Below are experts of layer 3 (counted from 0) of a mixture-of-experts language model. Rows are named router (the router's row for the expert), gate (a neuron's input weights, with its number), up (a neuron's input weights, with its number) and show model dimensions 80-159. Each number is 128 + 24 x the weight over its row's rms, rounded and kept within 0 to 255.
After each expert's rows: a language model's description of what the expert responds to; "gets" lists some tokens that make up at least twice as much of what it gets as of all text. This comes from a sample of Wikipedia text that the model never trained on. Tokens count by the router's weight.

# expert 24
router [118 116 139 175 109 146  99  87 124 131 122 143 104 128 101 123 136 113 155 138  93 106  93 103 126 104 139 137 102 118 123 152 140 142 141 152  92 110 152 138 108 163 122 118 138 168 163 164 113 113 109 130 148 107 131  88 172 152  91 149 133 146 151 145 117 111 124  90 122 140 156 117 152 114 164 121 111 125 111 101]
gate0 [133 108 150 119 117 113 123 144 170 147 124 176 180 143 150  97 164 157 138 136 153 166 107  95  97 125 140 116 134  88 118 124 113 130  94 131 127 140 164 143 115 125 115 124  86 156 138 176 102 125 139 179 100 136 119 116 123  96 124 121 149 146  90 140 132 175  99 132 114 118  96 145 135 104 128 161 124 107 116 149]
up0 [137 152 130 132 134 161 142 150 156 125  96 154 120 100 102  96 114 136  94 113 128 116 139 145 130 111 123 153  95 138 125 135 127  86 127 139 109 159 103 137 113 165 111 127 132 142 146 134 146 151 146 148 170 155 142 118 180 130 151  91  46 134 157 107 140 125 121 133 184 140 131 156 160 168 136 110 110 103 124  85]
gate1 [126 122 132 140 132 115 136  84 111 122 138 113 126 110 112 131 135 113  96 129 117 110 104 116 107 156 148 134 117  94  95 141 112 112 129  93 113 145 143 140 126 166 157 124 101 147 115 144 105 137 123 129 147 127 130 164 126 126  99 111 171 129 125 156  91 146  94  88 118 106 156  91  96 116 118 132 131 111  68 147]
up1 [151 141 120 122 130 128 144 142 122 146 174 154 110 126 150 113 117 123 134 134  94 145 136 103 138 101 119  92  91 100 143  97 127 129 108 106 172 153  94 187 153 125 117 143 111 123 149 160 102  78 115 116  87 148 150 119 120  91 134 140  97  97 133 162 157  78 106 212 168 139 112 157 132 168 122 159 119 112 111 118]
gate2 [125 132 166 121 126  98 112 118 130 106 161 126 150 150 104 102 109 102 144 105  75  95 118 180 127 119 101 102 114 149 125  89 122  88 135 123 154 167 130  82  82 120 136 154 123 154 134 124 136 132  91 180 183 106 168 126 136  90  95 114 116 114 131 128  99 124 148  89 140 127 105 107 149 167 151  84 115 104 107 113]
up2 [128 122 124 117 113 118 134 140 158  99 174 128 114 142 101 135 150  98 134 118  87 124 126 147 142 151  80 132 100 131 142 133 115  88 133 125 176 122 135 132 114  92  86 179 112 129 145 151 147 127 165 151 163  89 138 119  89 109 127 111  98  75 124 127  99  85  92 140  87 154 145  96 142 140 138 112 137 114 104 140]
gate3 [137 153 135 147  98 169 155 123 100 112 120 113  79 109 138 121 105 118  87 140  92 117 110 121 125 119 113 137 113 123 106 172 118 126 160 107 151 105 166 147 122 124 138 167 140 114  79 112 123 125 125 172  94 136 128 116 108  93  98 101  86 139 153 164 184  97 137 162 163 134 158 112 160 169 148 104 103 132 111 118]
up3 [119 129  88 136 136 101 100 146 118 145 161 135 159 127 143 137 125 173 131  76 143 128 135 191 129 108 133 146 140 133 137 168 121 151 111 153 122 100 149 146 146 131 104  95  65 138 169 156 144 107 130 149 118 150 121 124 140 131 139 149 131  96 113 101  98 131 155 109 146 121  65 129 105 106 119 143 152  99 113 154]
gate4 [124 123 131 128 132 139 138 149  98  89 100 118 112  99 121 157 155 104 125 121 117  93 128 111 141 166 146 146 125  96 125 101 143 153 118 141 101  87 120 186 130 149  96 159 139  98 130 128 129  83 110  73 142 151 149 140  93 114  77 134  83 115 138 157 158 141 164  72 142 132 131 139 157 143 133 119 130 151 124 135]
up4 [124 124 119 121 125 125  99 100 109 130 149 168 123  84  95  98 134  88 133  98 116 107 112 117  97 145 114 156 131 120 127 126  81 117 158 131 157 141 132 158 136 129 169 172 123  90 120 100 134 119 116 155 151 143  92 134 125 106 137 102 154 115 143 179 132 120 149 123  66 114 129 163 118  95 145 149 147  96 133 145]
gate5 [159 150 121 183 161 154 136 125 131 130 123 120 193 165 103 148 150 154 146 171 142 124 173 128  96 100 125 129 100 113 115 141  98  98 136 141 155 124 105 114 128 150  83 116 154 150 143  93 143  80 126 123 124 101 122 132 111 116 148 112 120 121 125 100 107 140 124 163 130 115  91 111 119 112 145 120  86 129 152 133]
up5 [149 110 142 143 165 127 133 156 147 126 149  94 131  92 125 109 139 104 160 169  93 120 135 106  74 124 136 102 109  93 120 110 129 113 141 111 133 142 144  95 119 164 110 166 133 132 135 109 134  90 130 149 111 127  98 107 120 164 147  92 133 135 153 114 109 148 116 174 136  86  82 140 112 157 152 133 110 127 132 163]
gate6 [108 136 144  97 177  51 112 132 107  93 101 130 145 138 128 122 135 151 136 151 114  99 129 131 108 116 119  99 160 145 107  89 151 134 123 148 121 169 150 152 115 140 137 144 144 121 195  97 148 160 181 158 153 122 128 180 131 183 105  98 130 115  70 129 176 131 111 118  72 160 123 134 163 175 140 114 126 131 184 170]
up6 [127 146 111 117 107 160 135 144 155 158 140 127 155 154 159 136 131 184 120 140  91 116 116 101  77 107 138  77 141 134 163 125 112 107 136 155 100 141 134 127 172 126 121 103 125 154  91 168 136 105 141 120 113 136 121 116 107 119 127  66 147 153 108 108 105 120 127 162  94 119 135  94  83 119 131 149 118 157  97 110]
gate7 [126 127 150 111 103 123 140 108 144 190 146 141 158 123 122 119  86 129 150 171  87 100 120 132 104 158 146  90 125 120 161 110 109 106 143 174 103 165 152 143 114 135 131 130  95 122  79 133 154 127 113 131 111  89 113 148 139 166  95 131 103 135 130 137 143 120 162 148 111  97 108 138 141 156 135 126 180 159  97 138]
up7 [146 129 150 135  97  92  98 177  90 142 113 147 147 130 144 156 112 142 111 133 113 155 129 114 121 114 106 140 120 115 108 153 110 120 111 133  75 119  84 123 137 161 106 138 161 143 129 103 153 104 105 127 157 116 103 132 133 122 107 137 157 133 110 118 110 143  74 159  93 116 192  88 132 100  93 154 104 104 111 152]
Opening parenthesis after a person's name or occupation in biography leads, before dates, plus See also and mathematics or physics stems.
gets: " (", "\n", "See", "th", " as", " can"

# expert 6
router [135 108 129 114 122 176 166 132 133 118 156 118 137 163 124 128 136 119 109 133 125 106 154 118 146 124 116 107  93 138 129  92 180 110 141 118 154 122  82 142 158 142 119 105 106  80  96 130 193 102 143 133  91  92 124 144 136 117 143 160 133  92 113 124  94 112 149 121 177 145 141  89 107 102 120 142 127 143 134 144]
gate0 [103 141 152 123 113 148 151 126  80 127 123 156 153 140 159 159 137 125 164  97  93  89 131 178 166 112 108 162 114 145 142 148  94 175 129 109 151 106 158 136  99 120 138 158 123 132 110 145 134 157 166 122 135 122 138 133 113 154  83 114 142 105 141 132 134 122 145 133 124 114 134  95 102 111 132  79 115 132  88 121]
up0 [154 144 145 115 102  87 111  86  94 136 166 159 110 129 114  90 135 142 142 150 182 130 109 100 113 165 128 116  77 107 134  94 162  86 116 113 140 102 159 118 168 105 110 120 115 102 152 129 114 141 141 150 172 158 105 132 169 165 135 108 148 112 107 161 100 189 130 128 110 113 138 162 140 154 147 159 155 109 125 120]
gate1 [156 124 154 158  96  96 131  92 110 154 113 151 130 120  93 100 120 105  77 143 105 128 140 155 190 135 107 137 127 128 109 135 121 151 125 119  80 160  91 144 117 107 103 128  82 132 122 160 147 121 144 102 147 133 105 141 133 128 127 129 112 121 138 147 153 107 127 109 136 119 122 130 114 123 117 119 133  82 157 121]
up1 [137  90 144 124 112 100 114 101  78 124 153 119 156 122  94  93 130 101 146 112 129 155 120 126 135 139 170 140 106 109 106 139 125 123 139 152 134 111 123 100 134 177 123 118  90 123 138  98 138 137  98 130 117  76 112 155 145  99 136 109 112 119 119 145  99 130 119 111 142 133 112 140 139  96  96 143 131 146 139 114]
gate2 [144  87 133 121 106 150  98 129 129 128 153 131 161 148 123 133 122 174 113 124 122 125 125  82 128 106 120 172 146 121  93 115 110 130 147 184 109 127 135 181 125 149 130 130 131 104 168 159 115 129 105 166 143 123 115  72 133 112 179 124 110 145 138 101 120 140 129 110  99 114 105 137 144 125 124 173 161 174 147 141]
up2 [151 113 135 101 151 132 126 136  95 113 184 143 170 118  97 176 168 128 106 136 105 135  89 131 125 139 120 152 126 126  96  97 121 107 136 123 119  99 129 126 128 120  95 162 118 126  98 110 145 112  90 139 131 112 135 109 119  98 169 126  82 140 125 131 126 126 150 137 102 107 104 142 112 148 123 111 164 164 150 126]
gate3 [135 102 134 153 117 119 106 110 118 141 154 132 134 136 124 145 167  96 143 108 124 124 135 132 135  73 187 108 132 149 136 102 139 143 134  88 128 186 151 142 137 126 127  97 135 182  80 117 145 125 135 157 176 131 125 130 120  93 105 129 133 133 133 129 137 129  82 138 108 114 130 128 170 125 103 114 121 107 117 117]
up3 [163 110 148 149 117 113 101 114 134 153 101 146 147 131 115 143 153  91 149  65 125 150 172 153 145 113 114 130  85 112 125 132 128 147 135 147 140 136 168 143 152 104 140 112 108 103 128 127 130 139 138 165 129 131 167 123  85 137 104 153 152 150 102 135  96 121  84 137 108 105 126 159 121 123  93 149 120 119 140 134]
gate4 [109 144 152 142 105  97 117  98 121 125 107 157 111 141 140  99 109 111 138 113 133 143 133 150 125 165 104 146 127 102 132 145 128  89 136 120 121  99 101 168  67 120 147 154 172 111 146  81 123 123 136 109 105 128 154 137 114 126 185 148 126 145 152 168 158 134 158 131 113 149 124 127 113 102 114  96 121  69 150  96]
up4 [129 170 132 110 151 110 102 177 143 118 101 120 130 140 118 170 167  97 104 101  96 155 189 142  72 143 114 117 137 117 100 130 120 146 146 151 110  94 143 134  89 156 127 134 127 112 119 164 144 127 110  58 139 128 125 119 189  89 149 132  98 120  93 113 131 166 115  90 123 126 122 105 137 138 110 144 109 110 133 121]
gate5 [105 176 122 124 122 107 178 130  95 125 128 152 114 126  84 140 162 112 125 139 105 147 139 128 161 134 114 129 113 131 144 182 119 113 155 153 190 136 103 153 134  95 148 122 125 109 100 133 126 114 158 146 112 148 101 117 126 104  85 150  74 114 119 100 102 130 106 159 150 115 190 123 138 148 109  71 142 128 171 131]
up5 [145  97 107  90 126  92 145 159 162 123 110 152 147  95 114 110 114 116 111  84 129 121 136 132 148 139 154 100 144 148 151 138 137 157 135 129 127 150 117 132 167  92 159 133 140 119 153 139 161 152  89 143 161  80 118 125  94 112 103 131 189 132 122 154 153 127 180 168  89 157 147 136 136 123 135 160 127 108 111 127]
gate6 [110 116 104 163 101 142 124  96 140 141 105 117 127  93  91 155 146 161 133 121  90 138 132 125 135 166 121 156 144 127 153 141 147 124 136 148 133 144 115 126 115 130 129 124 115 137  92 107 111 127 115 159 171 117 134 114  81 114  64 127  95 149 160 114 107 135 121 165 123  85 112 119 159  84 135 113 143 133 148 144]
up6 [144 139 121 153 130 157 136 113 186 145 152 127 111 150  89 120 139 135 135 109 147 115 125 115 125 140 130 118 149 126 143 111  99 117 126 127  66 109 128 130 115 142 152 140 111 158 160 133 129 120  67 135 118 129 156  97 138 107 147 147 146 116 138 134 102 128 127  87 153 169 143 129 102 158  78 131 145 148 123 132]
gate7 [127 135 129 112 134 149 141 152 121 110 116  87 138  92 124 128  89 103 118 108 138 106 132 140 132 139 173 140 141 153 116 116 134 121 163 118  96 114 107  38 127 127  72 159 132  98 146 156 120  77 117 130 145 109 140 184 148  79 118 149 127 109 141 103 123 163 145 113 123 136 141 101  85  79 115 142 156 141 153 136]
up7 [149 115  94 148 141 156 124 145 128 165 138 113 147 131 145 162 159 160 127 107 133 122 112  96 137  89 101 128 127 103 156 157 124 142 131 113 161 116 136 112 143 105 123 127 139 168 119 123 139 165 118 157 121 143 139 126  91 135 125 140 122 115 116 151 147  73 133 119 124 142 147 106 116 182 187 126 108 118 119 170]
Words and table separators in athlete biographies and season articles, especially headings and first words like International career, Home stadium, After.
gets: "|", " the", " He", " a", " his", " first"

# expert 14
router [138 128 212 124 100 119 136 122 154 139 136 113 101 109  75 163 126 171  75 119 109 104 170 129 193 125 108 146 127 132 131 129 117 121 120 165 128  91 164 166 117 125 135 137 105 129  75 141 134 141  85 134 129 126 137 130 100 152 105 141 134 144 129  91 128 109 158 155 131 108 105  94 141 148 120 176 111  93 100 148]
gate0 [110 123 103 148 140 144 112 155 159 156 142 131 136  93 119 166 110 145 112 110 117 106 126 167 112 108 119 150 170 140 115 121 110 123  85 161 140 111 127 165 165  76 127  91 139 135 106  97 110 116 170 134 116 140 140 157 112 148 156 142 157 136 131 130 115 149 157 130 135 107 167 148 115  88 128 149 138 136 154 161]
up0 [ 77 170 119 156 123 128 136 141 125 169 148 105 116 127 140 141 115 131 157 105 175 128 122 138 137 122 132 178 138  84 143 119  85 129 111 106 134 168  95 117 173 160  93 114 113 159  97 100 119 125 156 167 143 189  94 109  95 123 132 141  51 129 118 128 120  75 127  89 109  86 140 181 127 155 155 134 141 157  89 156]
gate1 [116 129 120 143  93 149 143 141 152 147 130 120 121 113  83 109 155 134  95 131 130  86 134 139 159 126 117 105 137 149 141 134 168  98 154 155 173 139 131 143 121 127 143 137 139  91 175 133 148  94 161 102 106 109 140 114 167 151 126 102 148 108 141  97 128 147 161 126 112 121 136 147 119 160 173 168 104 153 114 131]
up1 [144 156 124 127 157 159 116 136 147 109 116 125 138 127 162 144 152 132 156 154  88 132 106  69 129 152 165 143  78 123 132  99 108  96 107 125 111  93 118 105  62  92 165 117 151 141 115 134 103 159  92 160 157 146 134 142  97 125  89 146 156 115 169 144 119 133 106 125 147 121 141 201 125 109  92 110 136 115 141 117]
gate2 [119 140 130 160 132 144  86 162  60 164 121 141 137 143 127 117 183 129 157  95  89 114 151  97 114 101 143 111 150 143 111 144  94 138 118 123  90 125 109 134 123 137 109  78 161 175 118 112 130 134 164 102 100 126 103 132 145 142 150 133 118  84  98 161 121 108 133 144 116 112 141 139 105 102 115 123 130 126 106 133]
up2 [102 130  88 127 150 148  98 160  99 147 160 107 104 125 147  90 109 119 103 125 116  85 102 109 123 113 126 114 152 156 152 139 147 136 102 118 111 151 130  90 132 162 110 116 137 120 143 115 112 149 120  98 118 165  59 133 134 142 159 114 158 103 130  85 140 138 141 117 146  83 171 123 133  89 113 147 113 114  93 133]
gate3 [117 134 127 173 158 176  66 116 144 175 128 176 147 146 128 155 114 144 187 121 111 150 120 101 107 149 143 141  84 112 138 139  64 201 140 152 134 125 139  79 155 135 131 101 109 164 188 125 126 113 132 145 143  93 131 135 131 135 122  98 134 154 125 151 135 142  98 128  70 135 140 158 114 170 125 108 112 129 114 117]
up3 [ 73 152 124 153 152 137 124 120 140 131 146 179 170  98 116 152 118 136 114 123  99  97 170 147 112 113 107 103  82  95  99 141 110 122 115 172 149 114 143 109 126 111 131 144 127 134 146 108 137 142 157 193 102 106 125 138 109 158 137 114 147 145 131 116 126 121 157 112 137 113 169 148  91 132 134 115 139 106 127 117]
gate4 [123 123  56 100 148 162 143 192  99  72 113 131 152 113 166 150 119 123 150 132 154 167  97 143 102 110 131 131 133  97 137 100  77 121 117 115 152 144 139 112  74 140 144 112 120 125  80 141 128 124 127 127 131 125 154 134 115 141 135 148 135 183 140 130 123 143 113 117  96 144 118 153 109 125  94 118 141 100 106 107]
up4 [113 103 140 138 150  93 118 156 125 126 113 143 123 142 133 149 123 128 121 129  98 157 110 149 108 117 147 122 114 173 159 122 142  78 142 116 128 119 132 132 158 113 144 119 114 165 126 176 167 120 210 106 121 120 132 122 148 118 106 132 169 116 145 129 139 137 119 162  78 123  87 146 153  64 131 139 143 125 148 110]
gate5 [158 129 100 144 123 125 118  95 157 135  90 125  94 163 142 132 153 150 118 110 139 147 136 104 137 158 183 138 155 131 131 111 121 134 109  91 118 115  89 150 119 121 129  90 105 139 159 169 154  85 113 101 143 155 142 114 145 116 140 116 152 105 129 136 130 148 142 148 117 118 123 123 128 103 133 114 149 103 111 122]
up5 [132 112  76  93 131  91 135 114 157 112 130 102 110 201 113 136 125  95 108 134 163 118 128 159 173 141 126 119 138 136 148 132  95  95 134 137  98 152 118 106 119 158 140  99 131 162 144 130 149  95 161  93 130 198 124 138  89 127 150 128 148 110  92 110 121 128 118 142 157 135  98 113 129  94 166 124 132 112 166 151]
gate6 [111 134 134 124 135 116 169 132 120 183 112 140 102  89 130 127 154 140 131 162 103 141 111 161 181 173 176 146 109 116  97  75 124  73 110 145 112 133 138 125  97 117 174 147  98 107 121 152  79 126 117 127 136  98  84 112 110  77 106 127 158 131 130 126 145 144 120 184 127 128 104 125 112 134 107 126 150 130  89 123]
up6 [147 123  93 136 103 145  59 111  78 103 126 123 118 152 174 132 144 162 148 112 123 139  81  89 144 118 111 138 148 124 164 153 140 134 150  98 110 178 109 122 125 103 107 113 150 121 139  92 189 153 106 130 132 146 121  90 136 160 150 136 116 121 121 131 116 128 144  90 123 165 115 124 130 123 136  78 122 150 122 155]
gate7 [120 120  72 128  85 155 118  91 170 136 143 107 140 132 161 150 124 129 120 148 139 129 115 137 144 139 128 144 146 136 125 127 107 133  93 135  90 130 121 133  94  94 154 114 126 150 139 115 171 105 148 127 112 122  95 109 125 127 173  98 115 129 143 124 148 146 168  73 134 116 135 139 129 100 104 140 149 151 165 104]
up7 [118  86 104 151 137 172 105 125 127 114 122 136  77 146 105 128 143 164 126 121  95 140 125 115 161 129 137 139 125 145 140 136 146 109 194  88 129 107 144 140 126 125 101 101 144 186 113 160 140  93 157 105  62 130 109 156 134 126 113 154 188 124 155 134 151 149 137 194 124 142 136  95 167 121 106 148 124 137 202 138]
Opening === of wiki subsection headings after a blank line, plus spaces before years, quotation marks and US state names.
gets: "===", " ", " \"", " and", "====", " had"

# expert 7
router [128 144 158 125 153 155 118 172 141 178 140 103 130  82 126 129 155 163 113 117 134 116 122 159 144 132 133 154 108 164 125  82  91 140 150 144 160 115 168 154 148 135 122 100 136 119 103 104 108  81 134 123 137 142 150 123 117 150  83 174 112 148 112 139 130 125 127 158  84 115 113 112 116 103 119 126 132 127 131 141]
gate0 [155 129 113 159 110 175 101 147 126 124 141  97 141  99 187 113 112  85 124 139 182 143 138 104 118 141 128 134 126 103 116 159 120 151 127 127 121 126 109  85 106 140 154 120 114 100 166 186 130 132 100  98 137 130 142 127 153 120  88 159 145 140 156 176 107 140 114 148 109 101 164 183 116 128 145 128 126 140 127 145]
up0 [120 131 119 140 130 132 178 161 100 123 126 136 169 129 159  94  82 107 136 151 143 154 166 107 132  95 103 103 124 102 127 107  99 142 143 105 101 126 144 129 154 153 107 152 128 121 169 136  71  96 109 112 150 147 122 140 102 156 126 140  94 125 149 136  96 104  96 148 117  88 127 175 145 128 129  76 111 178 114 102]
gate1 [131 121  86 144 179 132 151  93 173 113 143 117 104  96 129 140 111  73 115 102 109 140 172 137 156 136 147  94 164 124 113 105 163 104 101 134 120 142 110 109  81 126 171 157 101 132 135 136 100 146 120 130 130 106 125 134 152  92 123 143 119 157 154 119 143 106 122  84 126  85 163 140 129 125 145 146 145 100  63 139]
up1 [105 141 131 125 170 137 102 146 138 113 131 111 140 180 112 131 129 129 127 128 139 129 128 177 119 140 142 108 118 126  79 126 127 105 109 132  93 121 114 116 122 117 121 122 139 121 115 126 146 128 129 143 121 136 117 111 131 102 119 160 111 109  80 126 124  93 146 157 166 171 119 103 106  98  58 109 138 101 117 103]
gate2 [ 81 128 121 160 124  89 110 176 170 150 151 123  93 148 109 107 172 117 177 105 105 135 165 124 107  70 121  64 141 120 120 117 126 149 119 148 124 145 140 113 128 151 155 117 144 132 143 165  99 166 162  93 119 111 131 145 136 173 123 135 113 112 146 131 171 104 157 114 147 131 120 138 119 156 109 121 137 129 117  82]
up2 [ 66 144 132 121  96 106 102 153 125 124 122 138  78 133 174 160 134 140 127 143 141 143 150 152 107 137 168 104 136 151 143 168 116 185 152  77 114 158 140  77 144 140 136 115 115 170 149  97 162 145 166 139 128 121  75 121 126 128 111 149 101 134 104 120 175 101 179 144 115 102 114 107 129 162 108 152 128  90  92 121]
gate3 [150 167 137 143 164 134 131 163 111 171 117 136 127 127 122 120 101 145  85 117 141 135 139 128  86 174  85 125 132 130 103 122 110 128 148 140  68 106 147 164 143  67 125 115 127 152 136 124 130 136 154 112 144 128 152 132  93 133 121 117 142 142 121  86 124 122 177 152 128 137 136 108 115 115 119 150  83 147 156 152]
up3 [147 174 105 126 113 117 148 126 144 152 142 113 107 127  94 117  80  82 142 147 136 124 144 145  90 133  95  94 129 133  80 135 105 160 101 130 121 113 163 116 155 116 117 138 137 134 125 123 146 132 147  75 148 186 149 117  84 102 154 114 119 109 139 108 114 163 175 121 120 144 127 145 123 172 153 159 110 162 115 146]
gate4 [144 116 140 128 163  93  75 188 140 135 102  81 134 128 142 139 123 113 118 112  75 147 169 125 109 138 100 105 134 125  98 134 127 101 103  88  99 179 109 110 133  83 133 144 107 128 145 119 103 163 135 119 121 128 136 132 176 128 129 162 195 111 142 141 151 122 125 130 117 120 107 115 118 138 181 153 104 138 143 151]
up4 [107 153 101 132  57 168 166  99  94 144 175 146 152 177 105  95  73 178 116 136 153 142 110 143 126 126 163 155 123 151 143 135 140 153 143 175  90 137 135 160 114 142 128 106 156 151 120 122 116 154 139 130 148 109 118 120 104 106 128 120 107  96  67 124 130 111 124 144 165 143 132 159 126  99  62 154 130 138 115 103]
gate5 [139 119 148 114 135 151 132 160 152 108  76 100 161 144  98 132 148 118 105 114 139  82 138 167 104 156 126 136 114 164 118 151 125 105  85 120 115 127 140 127 157 123 108 138 107 157 135 159 113 104 178 156 122 101 116 153 148 116 124 161 157 129 111 112 140 154 129 117 111 161 128 107 140 108 129 148 127 114 104 136]
up5 [ 89 117 113 153 128 112 130  93 106 115 155 139  62 152 163 115  74 111 130 146 125 183 117 100 177  95 161 116 155  96 132 122 120 157 163 128 136 106 107 134  90 142 141 151 144 104 123  69 136 157  97 104 122 167 135 144  98 147 155 109 113 124 124 141 138 112 133  98 144 136 101  93 119 125  92  96 139 142 130 125]
gate6 [ 56 106 119 109 176 129 168 174  85 140 145 154 136 135 144 109 129 106 114 121 174 129  83 115 124 134 131 113 183 142 168 134 133 141 161 111 119  87  92 145 130 148 137  87  91 133 147 118  86  84  90  94 153 142 124 149 126 132 136 140 111 113 170 119 120 158 117 127 117 127 157 119 135 156 113 129 100 118 152 104]
up6 [121 109  98 127 162 106 159 157  92 119 107 141 138 163 135 135 114  98 134 141 128 115 114 134 167 120 120 113 181 149 136 131 151 132 145 131  98 106  98 152 192 162 158  88 121 142 156 121 103 114 138  79 138 142 118 127 123 140 143 111  81  87 173 115 118 142  96 110 139 143 148 114  97 141 103 114 114  82 130 128]
gate7 [124 156 137  83 122 163 155 130 136 128 154 112 108  97 160 122 120 149 131 138 149 176 110 102 121 160 170 127 110  82 172 175 128 119 112 126 117 144 119 128 154 118 162  73 180 120 106 130 113 114 132  90 117 164 158 124 122 124 123 114 133 169 171 127 151 101 103 164 140 110 113 142 167 145 113 159 139 101 121 108]
up7 [ 99 101 130 156 136 117  94 155 154 129  92 122 187 136 117 126 165 109 123 141 143 130 134 122 157 161 117 134 121 143 145 105 133 101 158  99 158 159 139 106  97 117 143 114 103 141 115 137 106 151 145 102 102 117 114 153 120 113  92 153  93 107 116 121 179 129 145 136 119 125 165 114 143 125 152  78 121 101  93 122]
Dash bullets opening cast-list lines and tokens in film or TV plot summaries about family characters, e.g. "- Name as X", her, mother.
gets: "-", " and", " to", ";", " her", "|"

# expert 35
router [ 87  92 146  92 130 168 103 125 103 109 114 104 155 143 163 133 151 129 162  86 151 128 126  92  79 122 158 146 157 131 160 111 160 127 166 130 131  79  82 166 136 110 118 140 134 102 114 130 147  95 125  88 124  92 151 126 189 129 122 132 158 133 130 125 112 145  74 121 121 128 148 130 154 111 146 128 119 161 171  87]
gate0 [ 97 115 123 106 143 159 126 129 133 133 130 132 120  97 125 124 133 142 168 113 146 111 139 127 132 138 141 129 127 126 128 121 175 108  90 106 163  98 104 113 106 132 159 184 119 147 170 116 113 102 137 148 155 137 135 140 156 134 121 114 135 135 130 122 172 179 100 102 114 124 111 157 182 101  78 143 116 156 145  79]
up0 [105 158 123 135 149  92 181 138 125 110 148 100 124 117 159 159 114 136 125 122 118 154 142 114 114 128 139 119  98 163 142 132 196 112 122 118 136 126 132 145 112 118 148 115 165 121 144 106  99 151 105 150 142 120 114 134 109 145 128  84 140 144  68 168 141 161 119 128  87 118  79 144 144  96 126 142 122 133 122  89]
gate1 [100 139  75 182 130 137 175 155  77 147 159  90 134  97 114 134 116 136  94  73 120 125 118  93 118 122 124 107 135  92  93 144 122 154 164 117  75 165 122 133 109 130 173 182 129 107 148 117 144 138 110  91  87 122 170 113 120 123 133  91  98 122 127 123 111 115  90 129 127 136 104 123 129 107 132 161 116 118 145 134]
up1 [127 165 108 118 127 121 127 106 108  83  79 115 122 125 105 125 114  79 107  86 145 130 130 147 139 165 102 119 138 119  59 152 124 135 110 130 124 103 140 131 138 128  94 136 108 123 122 134 148 116 138 104  94 120 112 106 130 139 149 147  82 112  99 115 129 141 130 130 119 110 163 110 146  88 111 102 137 121 155 137]
gate2 [151 122  96 133 141  86 122 143 155  88 134 134 109 110 101 122 134  92 159 131 111 133 171 118 117 126 146  98 121 154  89 115 129 112 148 120 128 124 132 138 140 130 136  93 166 159 174  89 127 166 133 136 140 156 116 106 106 122 127  92 125 110 146 136 149 140 131 114 103  92 100 128 120 136  95 134 136 124 125 142]
up2 [106 120 129 147 129 140 142 170 113 111 112 124 131 129 119 129 127 100 115 116 112 147 104 100 127 132 107 184 151 119 126 127 120 146 124 151 124 121 124 113 118 145 121 128 125  90  99 118 128 157 146 132 148 146 118 162  90 133 130 142 143 129 131 141 113 141 127 141 115 120 157 140 133 109 113 157 131 116 155 164]
gate3 [121 113 142 123  86 139  81  87 133  90 117 111 100 120 104 108 112 112 128 159 158  88 126 149 125 118 151 125 160 164 127 128  89 102 137 121 149 103  71  87 142 123 133 156 176 181 154 157 107 102 123 167 154 101 121 115 170 132 123 139  99 150 135 131 132 100 155 119 134 110 131 108 113 116 141  86  99 151  81 171]
up3 [137 123  92 142 118 126 166  90 138 105 145 151  86 112 164 161 142 147 116 133 146 145 142 120 147 139 185 121 115 162 132 125 115 118 156 153 142  95 156 147 107 113 134 163 111 128 127 103 176 124 143 172 107 155 105 150 177 131 136 111 129 125 118 126 108  93  84 105 106 172 106 113 110 125 131 145 174 131 121 162]
gate4 [113 138 132 145 120 100 104 121 135 112 125 125  99 125 116 103 116 117 135 126 181  96 161 143 120 142 113 149 148 141 166 159 164 156 145 134 106 133 135 132 112 135 113 127 134  99 140 152 184 102 134 142 154 122 119 128 125 150 143 108 120 107 127 143 104 116 162  83 115 128 149 154  80 135 123  81 135 162 187 122]
up4 [110 100 123 186 137 155 122 101 121 148 111 107  69 136 118 118 109 120 118 125  89 121 133 105 154 128 102 107  97 128 134 133 160 130 177 148 127 124 109 146 117 103 189 112 123 123 112  61 146 127 110  98 116 142 122 130 118 116 117 129 116 131 109 144 116 116 129 121 126 149 100 141 124 155 162 116 134 137 127  79]
gate5 [ 97 100 107 114 156 135 108 132 100 173  97  97 138 138 177 155 127 118 143 181 102  99 111  97 157 149  92  94 148 139 102  97 150 143 129 115 134 184  99 125 129 137 135 115 126 112 125 137 119  94 118  96 138 162 127 113 134 134 144 115 158 114 182 144 144  77 135 131 134  99 131 142 124 112 124 111 122 160 152 129]
up5 [128 114 101 107 107 102 143 126 133  66 117 147 154 114  91 170 172 136 138 109 166 132 114 105 105 178  98 143 136 137 128 140 143 117 124 145 136 141 142  96 125  83 105 130 104 123 118 181 105 136 147 125 129 147 121 114 171 150 133 124  96 101 157 114 149 104 135 177 131  88 123 168 149 156 106 122  75 121 141  92]
gate6 [115  95 112 137 123 105  86 139 125 143 117 165 113 150 139 146 159  93 116 111 127 190  73 141 145 115 138 122 126 117 114 157 137  83 151 125 147 110 113 133 120 150 107 124  92 127 107 146 115 116 129 168 135 146  71 112 141 171 172 185 153 145 151 114 141 115 104 140  88 154  99 109 140  84 115 105 143  92 118 132]
up6 [128 147 141 109 141  86 120 115 135 144 101 144 134 122 119 154 129  72 100 169 141  87 120 118 152 129  96 142 130 167 133 122 169 117 121 106 134 122 134 146 103 150 120 149  97 135 147 105 100 127 117 149 136  89  98  86 123 173 104 110 130 140 158 153 156 163 161 110 115 136 106 137 141 106 102 125 130 130 142 138]
gate7 [131 141 142 106 124 121 154 126  89 122 128 100 131 108 117 130 159 101 157  94 139 113  75 157  95 139 123 175 196 126 139 110 114 143 132 121 154 101 134 148 115  96 120 131  76 165 117  91 101 124  97 117 124 110 155 143 104 111  77  92 102  92 132 138 141  92 166 147 134 118 119 147 108 141 135  85 141 122 121 112]
up7 [157 140 131 104 128 113 147 137 131 153 178 117 146 145 139 112 130 109  94 102 123 154 124 105 124 135 139 136 158 142  88 113 150 128 132 109 112 143 133 120 100 103 167 143 121 123 127 147  80 139 154 140  97 145 130 120 123  98 127 142 112 115 132 119 107 160 165 129 125 176 116 144 131 138 131 144 135 108  90  82]
Inner fragments of longer words, such as ear in research, oy in voyages, over in impoverished, plus the prepositions on, upon, to.
gets: " on", " to", "at", "On", "oy", "u"